Experts of a small language model.
Size: width 224, vocabulary 32000.
Experts: 32 experts in each of 8 layers, 192 GeGLU neurons an expert, 2 picks a token, a sigmoid router, a shared expert of 192 neurons.
Below are experts of layer 2 (counted from 0) of a mixture-of-experts language model. Rows are named router (the router's row for the expert), down (a neuron's output weights, with its number) and show model dimensions 0-223. Each number is 200 + 20 x the weight over its row's rms, rounded and kept within 0 to 999.
Before each expert's rows: "comes before" lists some tokens at least twice as common just after its tokens as in all text. This comes from a sample of Wikipedia text that the model never trained on. Tokens count by the router's weight.

# expert 20
comes before: " the", " of", " to", " than", " his", " he"
router,192,201,171,212,192,184,216,173,206,194,213,240,213,182,161,186,185,221,229,197,195,192,188,232,198,189,213,174,199,170,236,196,202,200,176,217,212,184,185,166,200,167,217,237,211,179,191,220,204,210,202,175,188,172,185,243,172,190,243,214,174,197,239,204,210,211,244,218,201,184,225,205,214,175,193,203,199,231,163,216,199,201,197,213,215,178,188,205,200,184,219,208,193,210,232,184,179,199,221,204,207,162,190,215,192,184,219,198,203,197,197,208,144,188,189,176,182,221,203,177,197,163,218,196,198,206,215,199,224,176,219,175,217,208,217,206,185,177,186,205,170,216,214,191,193,206,197,237,217,205,189,204,176,200,239,161,164,191,176,201,215,197,235,205,193,215,205,219,189,181,160,169,226,206,174,215,218,232,177,221,214,198,214,238,170,207,230,227,176,192,172,222,168,218,224,173,183,184,214,192,198,192,196,218,215,204,182,184,187,197,225,206,173,206,204,144,186,208,219,195,225,162,215,212
down5,257,194,189,218,195,200,183,217,170,176,233,192,220,232,177,240,188,218,179,224,212,179,145,197,212,194,178,198,189,206,214,218,197,206,167,177,199,207,170,187,195,207,190,199,192,166,214,190,218,208,186,206,185,161,168,232,215,228,198,195,226,229,175,182,160,229,184,157,197,207,217,220,197,186,226,211,213,184,193,186,221,257,222,199,163,240,211,211,167,193,236,177,223,190,225,208,205,210,218,179,184,183,174,183,176,202,227,213,201,222,228,198,201,195,204,198,180,200,220,213,179,190,210,178,196,200,198,210,214,195,223,208,204,203,253,203,204,195,221,209,184,188,185,216,182,220,175,216,195,203,178,206,191,177,206,206,175,172,209,198,203,178,223,208,198,184,164,170,201,167,157,221,235,201,175,223,164,217,226,212,208,176,220,196,196,211,180,185,216,182,222,230,198,221,196,166,188,182,204,222,209,171,183,191,242,208,220,173,217,193,194,216,214,188,204,186,228,207,196,199,193,202,216,218

# expert 30
comes before: " to", " the", " be", "ing", " of", " that"
router,215,172,176,203,182,172,202,139,237,208,202,228,206,200,175,198,225,198,208,195,185,181,170,213,205,249,215,193,232,186,230,204,190,196,221,215,165,183,234,188,194,186,205,226,216,196,162,229,178,178,187,184,203,188,186,229,176,182,163,180,222,187,194,180,201,200,219,209,201,184,215,194,202,197,190,215,242,194,174,225,208,207,218,197,213,166,173,219,201,199,200,204,216,225,193,207,167,180,213,202,200,201,193,197,205,177,222,200,206,203,213,209,155,203,181,186,193,207,169,192,191,173,236,213,211,211,266,188,209,174,216,201,196,203,231,196,192,209,190,220,160,227,189,202,188,236,196,230,242,223,184,220,193,205,213,183,214,208,189,177,212,181,202,217,174,233,179,242,182,177,212,207,172,171,203,232,231,202,178,245,203,210,217,207,198,202,203,214,191,200,205,198,210,214,232,193,188,199,181,223,193,180,158,215,195,209,190,173,188,225,195,205,205,188,210,174,181,225,206,192,241,149,198,195
down5,224,229,188,179,200,219,224,204,171,205,215,204,213,170,190,177,200,194,221,192,202,219,179,204,220,203,188,171,196,186,200,203,199,196,187,199,216,208,182,185,208,185,214,153,175,185,202,223,181,218,189,195,221,203,191,165,184,208,213,171,204,190,202,216,187,243,178,228,213,253,206,172,204,224,171,194,193,161,205,202,177,188,251,222,185,204,198,183,192,183,201,209,175,206,234,237,180,208,176,228,237,195,211,171,219,207,186,195,215,231,199,171,212,212,196,213,219,190,207,217,186,175,164,228,222,239,175,201,217,178,216,198,226,216,218,200,199,179,201,176,221,194,229,167,231,159,220,181,222,182,218,231,222,216,178,204,176,181,214,196,182,218,173,223,204,193,207,179,205,189,178,207,156,182,205,172,217,232,190,182,198,195,242,170,226,219,206,168,190,201,171,192,202,227,190,205,186,167,218,185,195,226,191,212,178,199,195,210,185,187,217,203,173,199,192,144,196,187,187,247,191,228,202,212

# expert 11
comes before: " a", " to", " in", " by", " been", " not"
router,227,225,185,190,187,212,186,173,222,194,208,218,218,219,189,195,208,230,163,196,172,193,180,209,233,210,201,166,244,179,226,213,169,176,216,211,175,162,182,194,195,169,193,231,198,160,189,255,169,201,188,179,199,177,187,240,185,176,204,200,257,206,178,219,200,205,218,227,194,180,202,195,232,184,182,203,219,190,198,205,208,193,219,185,210,175,189,184,209,168,178,217,214,213,191,184,211,180,207,207,231,162,190,238,183,196,234,161,209,203,200,192,163,194,179,179,205,198,187,187,175,178,208,182,220,191,222,173,219,172,222,185,183,230,222,200,189,208,187,187,177,212,203,185,184,200,218,195,233,203,202,210,191,219,215,175,205,178,199,162,188,187,202,240,188,237,157,214,206,184,175,211,189,183,180,216,207,206,192,220,195,188,228,173,179,212,221,228,202,166,176,211,215,212,219,208,180,197,198,223,200,177,179,219,214,219,167,190,197,216,215,200,178,187,217,206,215,197,231,185,217,149,214,204
down5,190,214,193,198,192,223,238,203,187,219,204,190,218,194,204,198,213,211,166,198,230,204,174,202,194,194,175,189,213,194,162,189,184,196,179,179,241,205,216,212,244,192,253,194,190,181,192,219,203,184,194,212,210,207,161,181,207,176,210,218,189,236,194,200,181,196,170,212,215,205,182,191,202,238,234,152,178,188,190,158,220,218,210,201,193,184,171,206,199,174,211,191,208,228,172,225,196,193,176,234,167,211,178,183,210,202,206,190,192,212,184,184,202,184,168,215,207,224,185,214,178,195,213,189,175,202,177,192,193,191,192,204,194,235,206,171,187,172,180,209,178,231,174,230,204,161,194,192,160,163,173,217,185,182,202,224,238,221,195,195,206,229,230,213,174,236,216,196,214,219,194,196,185,156,185,185,207,240,166,197,192,202,208,170,241,217,217,194,222,206,192,219,166,188,177,173,201,190,216,185,200,207,207,194,198,189,195,229,188,242,198,221,202,188,162,243,193,237,222,203,210,213,211,217